config.yaml
n_layer: 14
d_model: 512
n_experts: 128
experts_per_token: 8
d_expert: 32
d_shared_expert: 0
activation: "geglu"
moe_layers: [0, 1, 2, 3, 4, 5, 6, 7, 8, 9, 10, 11, 12, 13]
router_score: "softmax"
normalize_top_k: true
routed_scale: 2.5
balance_loss: 0.0199
balance_bias: false
router_z_loss: 0.001
router_noise: 0.1
init_std_router: 0.0334
lr_router: 0.000574
vocab_size: 8192
norm: "rmsnorm"
norm_eps: 1e-06
tie_embeddings: true
optimizer: "muon_variant"
lr: 0.00149
beta1: 0.95
grad_clip: 1.0
batch_tokens: 131072
seq_len: 768
train_tokens: 578800000
steps: 4416
dataset: "wikipedia_en"
Below are experts of layer 5 (counted from 0) of a mixture-of-experts language model. Rows are named router (the router's row for the expert), gate (a neuron's input weights, with its number), up (a neuron's input weights, with its number), down (a neuron's output weights, with its number) and show model dimensions 384-511. Each number is 128 + 24 x the weight over its row's rms, rounded and kept within 0 to 255. Numbers have three digits each.
Before each expert's rows: "comes after" lists some tokens at least twice as common just before its tokens as in all text. This comes from a sample of Wikipedia text that the model never trained on. Tokens count by the router's weight.

# expert 2
comes after: " ", "1", "–", " (", "2", " $"
router:127137125136162143136105146126119129109139082124156113103150145161113147116076114091098089095093142132101136171098140162155149111153107113105132133126112160164135133097113131084109113098115118121090114172135115102157115115115123135149100107163124148135132102132133140121142132128126153084133125137167116138159169167130134074187123190151091183123124156134137110078142092157119115110113
gate0:113109128130103134137128098135099102140118156149109136186120173104117145175137109121145149139125124124148120136107114091096118102177122161131130100120093131165186103112124187152132125124169126101131128101119148174131102115138131087123098163092111147132116114131129146113135127164135070118096151119116102150139099125127099142146093144118123125134119148145169154104111116168120130118131
up0:132124145143103105169057131123158138111138120147092188109127098158134118153151166162118147091125075142034157167067132137099130123140139105099143084075123147103097149124102093134119154071140179140147125127158145132112123125151138148097130141115131136158091080154128186136091169150130092130107153144137131134110130108132138130105111123137132146110124138110137135138118119165158114139122
down0:152151156094178118120142153108108089125140129143138088129115131152130125140107155122127105107142150100140142126137119159169135120125152103116094134159125163147142095172105119123116144151127111144189134097089121120133132150125155113123170141197134115141149105128114122144129092168073132151103105129099118092149090127113111101117139173120135162124140091097146123093114130111083163124160
gate1:151112153144148120133116143116120142145078131098145126100120119131171140153114141147108122118090141089149143155100115126115091115122133140169136092162146161106106140146122104179134123137089147120114123148099129121111112152153110119149102121100142117156092103096127131170126173139102136157162136134121115137092135141141116170125111150100122143119112135107133114143137123094120126189148
up1:128148124122139128141123132115121142144135143172112133097160164105116131130124116135159107150074119128123131133124115118092116151106144111107123137174134102090107113114135111099089161102079161136109147120122128110127163106147138111099125099140157157111155102135152125108118141149088161100110092129168130093126163125108085110142118109151142129140149116114084130112139180176150115134116
down1:127152139140167103151125118117138115139134120086087150159106177138131128106171102120131077138135099147097114123179183134122110117125129118128139143116105105122097168119123131121122068137134182133178156123125104153122145099112144135083106145096120139164128126155115144122077113157105119150149126131149121109116131104140125179157107103151139127166127141103159082090107183128119140122137
gate2:135095105108155123121141146151095129135146185129134146151124105132153099078095099124113089121094128133155110122125146143152113113122097167138116111173126177125133144137148129141126137163127127086138174138113118128112187116139117123140105110163118162110120125128125121153128090118150151130119096105137131083173149090191160107142144118169093143134159124160140126140070117098121170174161
up2:139100123099101148135078150115133122136118156103119146149141160116212122128116130138161164163148121141113156084122166123123113120106081123093133098112104178131182130136127154165085116108131110180137166119105151141143116099116098115159117179114136150152152122133154134120127127135110109125105113102113101123148117118111162119143121140135178119153151124163153166119107133167113127119140
down2:063116138114111154127126133148105159125159095151125138079143118120155086104140138120142123126170137136122146103097128116121138103125146121111132136127158124147142097136078135176125111137137109141126137145133142114121150140118135136107123158129138107155120095117060148154121091113126170154132145093131132098121156142126106153131131138086136148101098099090156132106118146126119099155104
gate3:121095154141154190145137124101100150165138088143157121135141141140118113118131149105105129099168129092175101099106107148145132140133160148154124146099127137155137127139106108123136135143109113172119142104126157145104136122155129111150135166107124163119148140102115106114141080130089142126123153131121127154134132140152142166138109160102138142111118133139140141112077105121111115127112
up3:091110140152119124119095128176138125134154171148128116103111165118107168139112114132104112075131123089105154131130149091147111111190124127128130114131171146109149069133111130135107130053107121151086163127151127121094135131149129182150123071150137097141170131082121145145154159145137155128150154126143113136123149149138173121076146135108098147123146141144125149130166164144147127148116
down3:138108070125162125119108174169150138131101108095128133147110111131092092104133174112118137159122110190150127140121132140113150150147118112166152118114133136115131164186147150118094118145128134117161118119124164132143162148123120114090115105098089105105110136135131125149143149120078145129133110058136101117155113123096115142162091126175139136127119129146168112121124143055081150155107
gate4:201096121161171138145108081114120061125164148151152119164128145147134163158136124143125154159124101118128128105153151133113092157132131163092147073172111153153126116146116096109126104154171113132088110110113128127134167109140138117112148180146114129143127120120154136080188173130091138107143190159161127113132102126121120130151122098100128134124098124099138111122118099101116104126133
up4:111135142139153137144128092101144129148126127074117147142132132131132110127141101122141132118128153155087097096117148140115125137104129159103101094169110123124113123101142094121119093118156097139110143096131143155158148130137141109166150159151116113121116135094110124086116158116156155129117114124129163129174090157128125125153106133194109145115121133130164137143109131100149084136166
down4:132132128123173122116135100123118095098129136180147119129129126115103114093074138114104109196094124141110110083127130116147112187112164101142117105136134105117135142112134115122099112129150134134100147137116140089121186140132116078107120160139126129090104157137137183145189163093152130090114151115103109144131139141156102141142112118100148160217084115128141123148103116137137120107128
gate5:110119100131147134097109147141111143122129165125132125155105122136126126139086112134133110130171162070107137124112124152181141118143120143157104124128109128108129136061118174150113112093118080131134116151157096148148149121085099130134184106161108133102115101126116137143143087136162148134117089151140132170110139184145129118117128160166092150115122128141143146112122179155109111105115
up5:136146106095123078127128138106132124135128146120153136124110144163152128100129146120115128104160119090149156111125110127099097149147116140114118147101158133137144161092145140114117143119119089080159151127128100100132101138111109178082095124122170131124124157143131112135150143099111156142149143151149150133112105094173079138106131165139162112136138112147133119164101136128098164128088
down5:146135171123136147078177134107126142120117125139133095104133136133153127132127077158107099055167106107094132139117121106133101129136097183163130126134108110147126113121090108123113121118132138119098159119118125105124145066102185152146172109136160161139099140161133090125105106116108163119129062113125091122058105124097118088179150139117122101123137159139097119134137111146134099156125
gate6:120128138107121164148206137115123146098154125157126150096130124220080119081152122106093125101110065124136137115080123117123115103155118129128107089137102109095154119156080090140142132090173161177124163105092189112089170114147117120121130160126138108129156109142126143134110121123157135171082112134126124098150136162094159112107126122156131165136154148139150156106166113076117113092111
up6:098139132134152127154145123105135144072109084107087129081121161142088127121089113122153104130130117130104124126137074184108141119122117106158137124113119142137138158139127124078131111123119131112149127117114119109146134123115120186126127130157124123141093139145134147138137169121158131102146116123114170127098151141103125165170156113145108132132132115126116090128107151135151122129094
down6:126096111132131128123152146159121191118099183135127126118139190120082091112154129130117115082131147132104116138171102089135100160130142113141139127125134130113098149115100138162116152118139110136101133122143118111150127136115156090135075111117151103109103165106107103115139119126111078145104149104165141138130091172166112142140120148083124144161150123135134118138110154159156091132157
gate7:093129109117134106171109137155155142134101143104124134151189154133143149095141150138125145107156123140115139126102133167082140113163125096146130173145121107138088187115086155154144119129113145114106111144110130080123121146100123137122080092137109128094139179143100118129136111141159137171107104079088121130121154152137111145139158088115131116151074156146110100124158084110137152171084
up7:133127143145145121117130113121132127121093155142123145175097137138127142166142106114129143113134096110166109151134143159113109125140110122108127103129123121124134101123134151129136102151134154184158133108102110098124145139132109144159117150148120085147137177137137100120117154152115142126159114168096127091151118086123149147115119121142124109158152125187110146111156162158104131101124
down7:132161093072086175136113112117164104095117114197164104134132112141094092136121139156125136154123119162089148091146133097119115143174147147139141095120106117101126132144116133123103141160150128133114156116107085117139096131114119140127113135111133112098129166182136138130141161166185112140122125166118129134122103136137137112124101111099080132133176145144139146136070123142118152154147
gate8:141119142147125143140102151125095134120141115167177088083206176125108154110121166124169095133108096107119081154092134116130123106138130083102144125160131127169127127165118126139127144137147157095116145149095117135080127129164107110086135118152146172115165125156114140106121124122076136124138175106103096123144143159119123143180105133092155100141169112132157117096102117147131136110131
up8:139094145115140120105150085098109129128172121125126147166131097119141117117162117123122150098137204119145149129114131125143168146138172111120161095150112102099109097125127156152095112120120135131111100106135147158137093128150141104183122144131085126141110138079131132141141160122087113142139154133132120117126127069167104156119123136145124158141103117144133152123121157145126117137136
down8:121118107148163137141126127151111103156126104097099086194106119140165147160174086090114169161140116127104136100126111145168105096132113170108094131141142157117120126137106135120151130119099131137142105134091136200159156151117162125090110134141114120134105124123119147128182099127099127109105114140135153163105125126102116134137147134141094097088125136094114136087118157127103100103128
gate9:114122096093110144180125138157120145104124120097083154133132119134069089098095083136159115115123126123108110134111135136160090141090157115171062097165158126109142132146162124130105142082102144112132133100151130134116164115101127148116121142168119075175159168140151117124146146137125143090118119150149106108098107142145099115142158140165127122123086085108139102122153117109193128118126
up9:138155170128089117175137126148127147129130122177136108098124167110081147140113183118142141106117149126137118145147156152128109111149135125136127129103123091119131129145134129166102136136164117174147159165146118163144135132125131135147112123164104090138114148106160164144140108067136140117148146151134150115102129126134144094129137158154115144124122119116097177106138117120160082095130
down9:165089149119133110146181173125133155097133111125097094101103142118094145103141143144131110100164115114123123067116152090117204089160134106096124129103128179117151162123134146132107137124092081180154147156107164115170112132127119110117118127112124147137135148120145126200112185165165124127119121105147100103134098129146146125118119157091077133101129099165125143129161127127093129152123
gate10:124186135111119144143180123138123156137148128117106067141171135124179116116131151155161167144130132113124094144162128160139111118086114100154087166128113124149142151130166108109096111128170078120162135117137112127142127089157079137138139113130120161146108113109138148110127134155110122114106175133133134109133133149104127069127141164113093092167177112107109120120081104164117159120123
up10:113154132115139145105160119172166101119128117141134156141155124097159133106115088088090182131120157137134113138107161180151102097118142105141140144149117132099126130105168157105142108117137115086176091135114118109130141137087097127128118118117126115121095109168136122123128125141142115155132111145155147115164160173152143102174160096101133085125112102113135108116072149102136156098129
down10:097192130102171125115112141136102162136132138074127146174156108112109123141109123127139136145145084164113120156143147166138064156149159107122102144101140097116143147130115129198113131088127096097141094146158161121140125113167108127104125111133102130130110117092148118074121151122120121102135126138108091169111101102109118105161121144127143130154104089148086171116112132120120122151110

# expert 38
comes after: " |", " (", ";", "-", ":", "|"
router:122129124117153086127129119118156088139149116148140083159111109124109139110120118122132113149124131105094125138090139187168117128171127136151109161141112121144136086116162118118135151123096098084145145140121134109130106109131065128178115110120100125110160099169149070119151097150133166128143112172144140130136171141125124091175138131131097158131154133125148093102146091085134115122108
gate0:094125092088130118109136135158130117131093154088080133167128125147165128154129118158138121139121133120120104153091163133138136146118133133117103134110152120143105129082095170121138089125135146116153140105101145140134101136124072099113102133092096138103091104183119129138138180152153180113122131166151103167116142180133114125123141120114085121172103152120132136126110115127071119160119
up0:103099149138111152122161082143094080121131086134087142121117176169142148122100106113136129140122124104148109161125144114144074137170138113114099151104107117148133093124122154106151120125172190114169129087060116158141092088125100155109111156107105115128093131162141079141116149108120162122108164134109122134117113148114139108130113154103086124103138133114168132110121109130124111130137
down0:078127162130149122114118123181092116157163146113091140130131093131139116108150162096188160154123140160117111123105149095158138147124153124156110139163120161144152114117147137123100130122123150164123099154138154164128086132124111126163100122066105175109097125095120153104129151107137112138122147073144128086148125129124120110139113130128219131171117137154125083166140092090109154136135
gate1:141148172163167113107131162154122112168131128153095135178127143117108125145115161168121145135113151124123141167170102131118109130127135155193083100131131142131116175099108112136157141106103113118156146118112130114165114129135139129137107122104091145141103121103116151094121129099090123103124113154130141204091114093132089125144145105130076127094118149098110139172117120150154102168155
up1:130158134121147123164141140084135163097090115146142124109136121103107108092126092072127139156141134132127100102151136141143116136181108141140142136123113096115133123176205145159144143098120109125099122099088154122124142122156107084093107147149142152157115074108118099138099125134127138122122121183126123114134135139193122143139111156145134153114145139125142111104118115086144095082152
down1:148149117095113149108112134156116161109127152132134148114141117151104138128175119141141130163148122108165114151137117107164150140141146143082141115086132160176152141141123108106118159172115151179124127152145105133138126097126107106131151079154090166109152128169152152106146112129139147157148190139132086141131093123133156183137119154124153169107140143136128122119133137142142127133124
gate2:133125137132208118123123120099136083111116117106161112168124134143104141170113144114107138130133164105141112142127148126146097141170142108146163144119151118108135143117129128147141100125110153138152108143162059113165123160091092122107105098121165165137077172131154113095137116117111112118123126134127112144127116149135114111151117143091142097094155113128131149098129125115147109136124
up2:143155111071180099107084150092100154128097124097141133122124103188193137137154169107158154149187160070149121129060136126157119116131151102113150144145129138119120138103132086097151144109143087093135148133147104110123108103129116121087126106129138153103114108116148119128150137102100097070147106138115122115102136132152145196137143096115125125134131120085169172132123127124118138118148
down2:114142135130165096125125108081081097113108137124154147111118146104136163135106119159172140126128211121118109132126165161140104096122072118132138158148111112133139115153144137121123122196160150128112108070137139120139148168110138092176124117107145145137131129147166115165092171100091120130127135113152108136119168118133106118098107121126150111115110142150180136105129143129100146153099
gate3:128108127109142147123134119106076144095150140121116116141145128062144148118138153149102154165123125128129155153095138109151104099117125103125115140100168135158112143107166127143134109151112118168132133156145133105180117136131125138145181118105124117110137144123133129127128084096107116099162113106111086131130160103125162145153139121117155131146138154164130143118139106156141130139149
up3:094190161108089130122127101142136104087131138108109135151116098135111144063130104124133124099119120151116113120104168161084124101084117131127119153144097096167122115109116128136160143098133114104101120158149155105131133106143125112169110128157076104109144111135144135135137139107084147169085140087134130174130173116135126138112115106115129164209128131172132121131173107159095144146120
down3:141117114082123124169122096158127129148148184158091092141112142117152116130098117131137167144115173103134093141135194104138101148142130121114095089110127128145111135123131097139108116147097133183120152131133098140138153124130151113118133128152129111120123126169133092160125159112150140093138118104141113128111070133138092111141136112125095146093083122152119136126110167136145100144117
gate4:140145132158144135114146101148128152115120123178154073110121155079104128147101130099116127122149114152101175148112151136169129117156125176148159152137154138146156171144145104148107118101082121153113158143131110153171150122153124057127160097163121132156108119135121155139125158144115129130146155115090127118148160116102112114148124128182127168140153147116096146128155110095130125099134
up4:156153141113104149144133124126125157122111119083147116118123084148099119096152141108104124141178125113164130113092134126174102128122123112118150122079160077154103151126111102134095069153177145157125116134113111129147119126112148116134122164071150101113135101129157129135170081090115103106120134113153135132102142143145150179137138114141139148123107060174136124110120173147124154099088
down4:106113131094124111163173119080120085123114094136136131106101110140140146148149123124123097086147147146128118141155109128134118080103174125169182118137126158136144147045144145161065084157134133118163115140088137096096107111149119127117105125133151151163097120173147076120104129132162123132087158184160138121115137137133108062113121150156133134136128136143137108113153133126120118106142
gate5:154129128101139140104155146108114118089125120153103108120157125165087137106133159120103133116105128134114124110121111110117140134119107123127133145089119118111133138124118145108155128151178098100127141103101160103144106104118108113153103169121081123095128171163106115132104127145111119110101161127113145109165163137094083098116140104131125132109132127157123110130163091138124133140132
up5:124163155151148146161134182123080110151131134091112098161109124125141143137169145119133152101161155143154087116129135133132100128144112133149144109111159126111114139130153178115147121091137113148092141158121113110150098114143102127123129104178129142156110166079121102129129110078108124126150101137148102145133133157128115148144156170150104129147150117127124126120158113148086129084160
down5:109136103119164133087123114116104109128114148103144135140138131123136171100139089125150143179123156130138131090189113107126129120136128145160096105154152135131131141144142128136092114145164081170144144106136105130102126160127142128101128115119135149157106115086103126116137143123104092162127123136096181120157116152158123154134146144132133109100132173149151127148171132160140128190116
gate6:108135097159164107184136167117156111142124155160133081155123130105117121160129151142140101124099113128129142154159139130127140134141183165112076096131147140112139139134142103125117143121111121131124162114106131150106108114152101166136111152150110116134130113121129145138119150160137174074133179142148128134095180093142103084133156123119116110063139171128106149117086128109189127142124
up6:148118136095132088135101157151143105120132142101135115161120113133144137111111122159143119131133125105128157107142115122141122149137128130162130123131138136119130155180144098131090206157128127100162141152135103113138151164127149158128168111100125142132153101153122127096132134135126149115092131122149118149120144108132098147182148141114094120143111101107119105120102126130144148136107
down6:145116140097155130123105108167099153123170124123165150142146162098087128114098125115145139122120149109105096138109097067112158122146119120128169143092152116127156056115131109137132151146110141112125095143173174087130134131127117130128131143088103137094134101142155180146141185075114107152163080101100126120082091130178118138131099142124098100153136106101117122159113118115144117106173
gate7:143124153103111109169179131113137111148137125144163146140111166122155145112144150122097149123130155145072128111149076123161101125101123115159146165140141139102063147082138152138151132135135134081129136151092120118135112133096162132119086152127156142114109128157165115139169062107089115102104147131121185144176132120101139121108144130128129106087135141129131142163134078121164154139140
up7:109114136138163119128129159147165099124155099071155126116105131175141134159112112103116114162107121085172167196168129186122170132129097118134123136110126159140131094099127117166066140125129086101130172061104083167157085083143120129119108097101125095161142164101161134096083124150124165093083113152146112110130152127160112103097131091126111073120108087147153131135138139119125152127103
down7:121109150155146109104075103146119141073135153160186125143185110125140132132093153122130129136132112092116103141107136113089082135141143177125143124111135086115101176126149116151135154154121117110153132129158109135142164111150102132130174081184133129134167100164126153135106164126172103123126124135113118129146119121169156086110101132157145148174092123100108145099124101112140139122145
gate8:155119110095148079130102140182115120128137161106117079167081158106113115083125121142147083147184127149146115153124162126144124121150112132111148140107146120122126160142115129130113192105086087157142153130106130115134139152140112138141182104141136135162129152136131142105132126125119120145145128152099094138142159109149135130149150153146102097120132110125114110112131133117109129112099
up8:131138136123145108114140167150137140122131126117130158113103148139140095121159118168118102149129158083135147122106109128110123154133142092121151137178174123151115102181108146124102110147057113144109111139130129120127120130124147143116131104060125150078130137149051179121148113154110112112142149136147054150150162112152099149155143125130130125113121090118122155157084137159085155139160
down8:078153094120109110128173076148099149138171139128159157117113145141099136108128131116134109119124161170120111110138091127155156140155148119120119171096128136110057141148127100128089117107124121077102126119096162124096118114148111110112139135172103121103141109126134095121136127124130171148125149120137135151100137098131128118149109147138109161140114127142133150105125096131142153123123
gate9:122134144160129132131116152154114102108175162120134131142125150115146128115133148144126094116126139186194103148146147124114156132115137117084110136130147146113123117176182123126124114158160105081150155105074131130095107131118160174116138114111133151113119105103127131107159096126147078158106140135153152133108147131152123099142119084133087181104147124127109093088136094091141123093139
up9:096141125151095095108118119130154169127107162150156122085143134133115101128134084144088145155114118159137138107072068137111181161105145138090102144108130135133082117121167130139118121143106159134090154141158147144126139101159152134120130102101105139135114114116143155092130127166115151128073135116099135107120151095114134111138167132131110133101144114097117142163126121172124120105094
down9:113106126150111144148096132082146149113132127144094142138092161166145117138165130120146154105101152138155113128134193110113105126116179098156104113130160149112161164099165128112129109133184121102128142086104122109105125140121115168118115130115137137113127129114097111136119143088172126132120118115143133130107126131177143136172066060125123179103151075141139110099141118130141155167149
gate10:103129167151151081118119123153153128081132130162127121119121119088132149104106078118126117146093118162125128100123206152148152172100156138123092113137133109182133084124130156153134170106095103149146127146113092106114124132117082148143081107147137108131159132133152138143151148096093197171116147131115083177164165100084143152119131109145127130182119144186141127134167124090105108140098
up10:121128073171153156119119106105113096097176127089088136122102117139141102126121175150151112107177140122118164098137113127123157110132158090128103117118139076079115118141093129114147119118163123124096079113134093127127132120179163119188147111099119104124135118101167140118099122103136117149138119095111194148132100108075140113090179097156124103157155134159112072139146138168150135125126
down10:100161146133152157178122115116129145113091157149134129113120152125136107084115153151149126138135091099131088118100122137091105132177101134156135151136120171101092142140138127085145089140092099147134149136111096092163114122133164108153063144170086138116145155115147106149131125167127171100133131107116126137109148113081091091122131139105142142084127184122124116130117122121140097069098

# expert 36
comes after: " a", " the", " Pa", " and", " his", " as"
router:148152131114126097129113118105125114128141079143167109116146132140108139121120098121120090098120128120106139149131109139139135094153082162135183164132155168126133054103149090082144140111104119110134109145144089111162126115153131192138095122130108083104159093158140130094164142166139163141123118146154139160154149161105156115124176134118134140126157130159152139099160090088112109140116
gate0:097102184122072111121131145122065155139153121119111125143136129096129079191151103087141112130126141158125142123156072120088158111142153165125135101140156150124123134109131149132110120112113142139119131124159144146127146099153174123106136105155137115162123142148140148169098184154128151160122123131152135144127137130114089119119162129146125140189159166111126124088138125126139119170136
up0:117136080138119118142109088166127115133150165128125143131118144115117117128101173121102096124132110061092108147168115104127131131102125122160125144136118135181097106105164108130081149173129100125072126182123115153124119134111120152127136165145116138106076158176123145112134142114103135151134119185128143135130114103134125155123165123175144147118136165134148145111119104124112123164148
down0:106130148130119155134131157145129115129122082159134172081145115146147129115105131149110128126197144154162112129102123158130135150166107131096145111094126127150169097098100121154159159105124123133143177092129179101085127104115141106149147103139103111130154123098132137118135110094114112078126153172141127135116135101128167062105144164132109174100132138111106135160096099129130129138092
gate1:134140156157137139145113161119114153109092166155126126118142155096112149113163122108108141151139140120114099151115145120111142127109136153131145147162134132122115099143136140117159140157121124130116080118103121167135117122134120140089077154118094087087143143142150094137158156116120139109134095110123106127141148141115082162135148104140141133145106148104139171145176123091120086126142
up1:125112122124145107149100118108083166115117106073103117144121143112157155124164118091121135143115195126130156165113103111107150110151142091117118114160155151105106128148140128125125135098153114111138137126139109121172134132114137112144157113120152107074115142128116134176139118101117122148120105143142111168098084152122109164137126127161147130166068110147128144111119154137127123158080
down1:177097130124152119156120130121127068138120109127140153156124113107180146120149119121163135117146101102160096143155138100104143082126152161170154143095176105143106125108143124134161145135131130160159139125111126151174100131173129116131114169152138128128144147113143109145118112112132131098144124089130139144121096136106114116143098087162131143118119117089167114117103142104150121164141
gate2:136129098144150115143089135108122111096156113151129147132107134127094158130151097132085141136155142135150089084161065090107153090137129114147121103098130109127158166072140154108138154146109094164112102091130127130092128172121163161153082106109149147096120159115160141073149100137120129151160151104127157123080149078132137128120191146106119098118104139119097124167115106093121156100085
up2:120179122138093077096140108136144116094128121128118151137124151139054133128123125124097125109140131106114134096088101129113145090214143128139163132109131129108112153104146174121154087154117114093133151130133119103113172125154118187109100132103116155114121144108143138136098117109125142129139131119117125112128123108122075134153124168144114170121084095175130121159134145090128136144123
down2:117121174168148121113126115138151145150123125139100086120140177171138120127111133121123161122129134197122110127114138114092130155125134127150097107101120152125131123116104108141136111173120120125174102148152131121187184154097146112083131130126142109165138117151145141115135089126122123119090105128137179122154124132130122113101108131101124122151164104127122127102122114155149135113107
gate3:145136114082115138114096144131165093140120122145094134137109147121142163142139146086161132109094085156088131108163128166092071117108138095144103115101145102089121177115092150131153153176130097117090127101149114115114100156121140150177124111135114094137127148098148124120150124159149125138130107133122117144161125130118167161088153166121066148122113138127139112106155143130097120150151
up3:158101099145136128121139130133138135159138081126101117123165129167101066125114098110108131111133085101061101113126127119139140134147118148156146146125087112141120141157165153128153132127123091127100122149120105146172114142067108057136159144115133106144146153111150161138112168120133118148132094097175144098168125162123142174161145090113119170130109139146106094131158115123117139129152
down3:135154098110112142138098109107147111136159152117138101143139126125117095128151144122119134146150122139151099115151140149131149131111090128121142113108087127094141095131133092153165139141108146136132128133110135102190141102155086114120117134147114156144134094163116134110160119130129128112147110108088104123088111111160144182106123066178140052138160142076131142148100098111130146095147
gate4:139099114107142130127114152106114093112143110108136105092142149113124108134128108149161116136082144129107130120167161137130139082117123188106146114173138132133145142101165109149126136122123178078137119139142156141150179112111140131128120142077152135118141087102146170117114116134190166166126119140159167169147131155132136121118094123129121132132119145148103109085113138118125077107167
up4:110099148136155127206171125119160146122094124119143160120055147121138100106131072170134168181158135153096143138106113111130172120108076125152129110141142144140119172139101128147147096108134129176125114142155128142127122153101105096151132123103091086130108132134138161164113153134170136116118107159147126143138120149140133157116119160140140105094200177091124132137124155107131129107102
down4:108115148206160115103127170158163106135160162119152120168151136122099117138132184117144117134175125118126155086113107131132120129096130118081132121124105147184132140144197159138146105122099155116140135151136132125154126132122177123126144147192126148122109128131130111132081110127132088120194110093099152141109128110109111126140111145130107130153147155144119148151117107149124161168129
gate5:115112113114123136141098111124134134127137098143105134117109145132090130127124148119132165145151110132109132113109140183130126125109109163152151085160144147151137105156145101095117138135139119114161120145138125151126111167150155106163080125145138112136137109126159172138156076113134078146161117130114116141128130143144135166122142124153088115121098153139115109051158142138143166134136
up5:109125155161130136127127117096111128106161122132116102145116124127096118084121169154124113136139084116132135132132131146109128114174123142115179137158161161159127118130172150120144067119139056119121140137113122061136128114145154101102151115144136138067160144103106149117117142137106072118124129147107110109110137135121133120107149120137138137095089121142115151100115127156134131135132
down5:123120144102141151136148130133131103121123147164125100138126189128182188110118146158099135159164116098120132177110163088137095093112158089162125134118053114095160096151086137098107147127133128129164157094141148149145112106098128126145141126132125090160176110148131149132086148124072158120155137146139142156104124105122097128138125119157091143120122109119151120126147108136146170137132
gate6:127132137145135076148097141110175143102096173166158137151117114138098121112150118110137111093117142091077176146111123127138115161153117110098132135084104156112140105083139153152145125174133119145106108113135111134181151108089150139141118120164101093138138128146135118107132142138130112110156073085130118168094126112105129120117160124158130118108120127177112153100144116134142081125094
up6:159142164146118089113118139111141091160123126128165113116125154088116154181099110147125132116140118137156136143181123166139104124118160128099154131148112136141117134137097128152112100098167116143106135114139138102107096123130124137091128106125144165165139130092059100131134110102093075129134131158119123109106141099152129098162069144134106097096097112182105148137135135144109112135129
down6:141127087109117117130109124158105096144144160142114130111117163145152099133121131136077129093130101116102131134132140118118149151135103144131112116090141117100151096136156074140098142121107105128146118116149124121142163096109144098112114095102169136109144107123136146107173138125133130146147103140148111151136164140146145134129104128106134121163166139132104091151114138130124139142143
gate7:113125161159123126141111131113131106163120123200134153102132113129132166140107119103069144123127144154109143123116117079146102107124109128143150098128128128093119106147115113098154127113117096176105121126109131109139103124135069128124093139139130125137115133159156127126135103089126075119104128118117141110136145133100121145116105163145153115105108122151106131120132121110136173112089
up7:140129146151127137155130100114121135161106107156132160145136152100104120122146113133167142104093162137142131096088109140108104199167141138155136133117116085148159132120126091157112135142139098101132111117130109126105140122139110101083150176164118125126128126139138111160115137122145141165075167140112120137132150105140077102140135129137088089115107118136122089149100127154145177094142
down7:139124134139139109088148112115163133173131156091121140127121166189095144122168136104141093130162111098135136141107076127093111140105172156143161124122145150143146096095161142159140179125113140162101172147113118107130096151135147123088116103122142144145103094167097110149137129161148126150133105115119155150149136069143130107107164138140107094132103151090119110106139105122129142101171
gate8:132107110081170094137122108131161132137146093135185071132127127116109102130094075136110143109133073135167141122122125128118145154151106126132162094128128116078092130109103136083105152153145143143159147154156164122130150105077144182089113070112113119106124116153180110102112105144159141121120129125129145092148161158106150123087148132147163127114128090108132112073082125100184118147115
up8:158114173215118115102132129125113138137157111148084117112101153129108128113122152170108120165112122139138130146152138120134122148144152133149127122142115143156110147137146126169170130122120125121153132164118118174114090104156124155125134121125135110126134132125139159132057111119139120113114115122119173156104106096123161121120087178111127076124155124135118114130093151143104114158122
down8:148165092083122134144109136091150098115184088136170135166088116148111129113119168144127155079122144094075118123143106124163143125100157126120114134117107136127102133122127118133138130123156086133145069156098153113145105097122099130137153116121119127092094145130083151119153128074145104099134141115140176144114115155155160122108121146110132164132146083134152128127116133124089158097092
gate9:166123105122126109118127079181166124150167158117136144127106124122100086123155162110074113092133096137122150113142118137120158110180142146137160098110129079124071144089123117162161095122130119121123126158156158110114144134142125158082094107105127121110134153142135107126059134140143146121145119097097172135119129136090136068110137104122154143110132121155139129132149092166139089158085
up9:131135152119131107110115161089130099132170142136129057096159107135103141125135098139107129155156151119146141058115093105102123197142129117183139109151149096143114107137153090104153119127145089177123125111161137113135113091104128177128115138113152109150110136144138108147120129109136104128154121126116165134120173086142103126077137064117115159119106102138116145129123158138092137087099
down9:129120107136107069163105096125154099146102131136097093145142148129143153149119095131128184149119152114134124094121141082139115135107115144103136124139141103091133122104160105151160184132160062121141142148137090148141120199125077128115096159155119144134126131151120105167146151148103150141167127130151126096150175141136116152129129128117117162159123095135130118117115105144151145160131
gate10:104118156088163112153125138108147130135149094147125123148122139092110126130147125157131114132112132131130153080149105141139128136136124099119151130129120154083155100137114118119165125148087097130121120129133118139147115130123061170119113102088122116103159131080092110101099151173161139151130129142094139132119166105143115133109151117084155124091127117135127134120125124101112106128127
up10:133117086141124098146167135115157141154142065126156124125102143117112105091135124129134119117139102171181143112137116117132139113094149126134156106134087145141140136120141144137145136156123113165148152106105094141130131131122114118107146115110134102121182120150123121126135107100163139169117115135111125156140150102091138136119185084143156115136120134143128147128163148131140156102158
down10:145115137095074123125132125141123088105148108119094121124129118153150141126084125113099127156150201142128101096116121122126096139113081148093145106168104117130097146157128094143093143130120143133134157114094121102115102152152122142128165091167177125131133175137105135123120133176182139144140148094174120138104114140135126131138109160106153132091143153133145118146134136115132122149103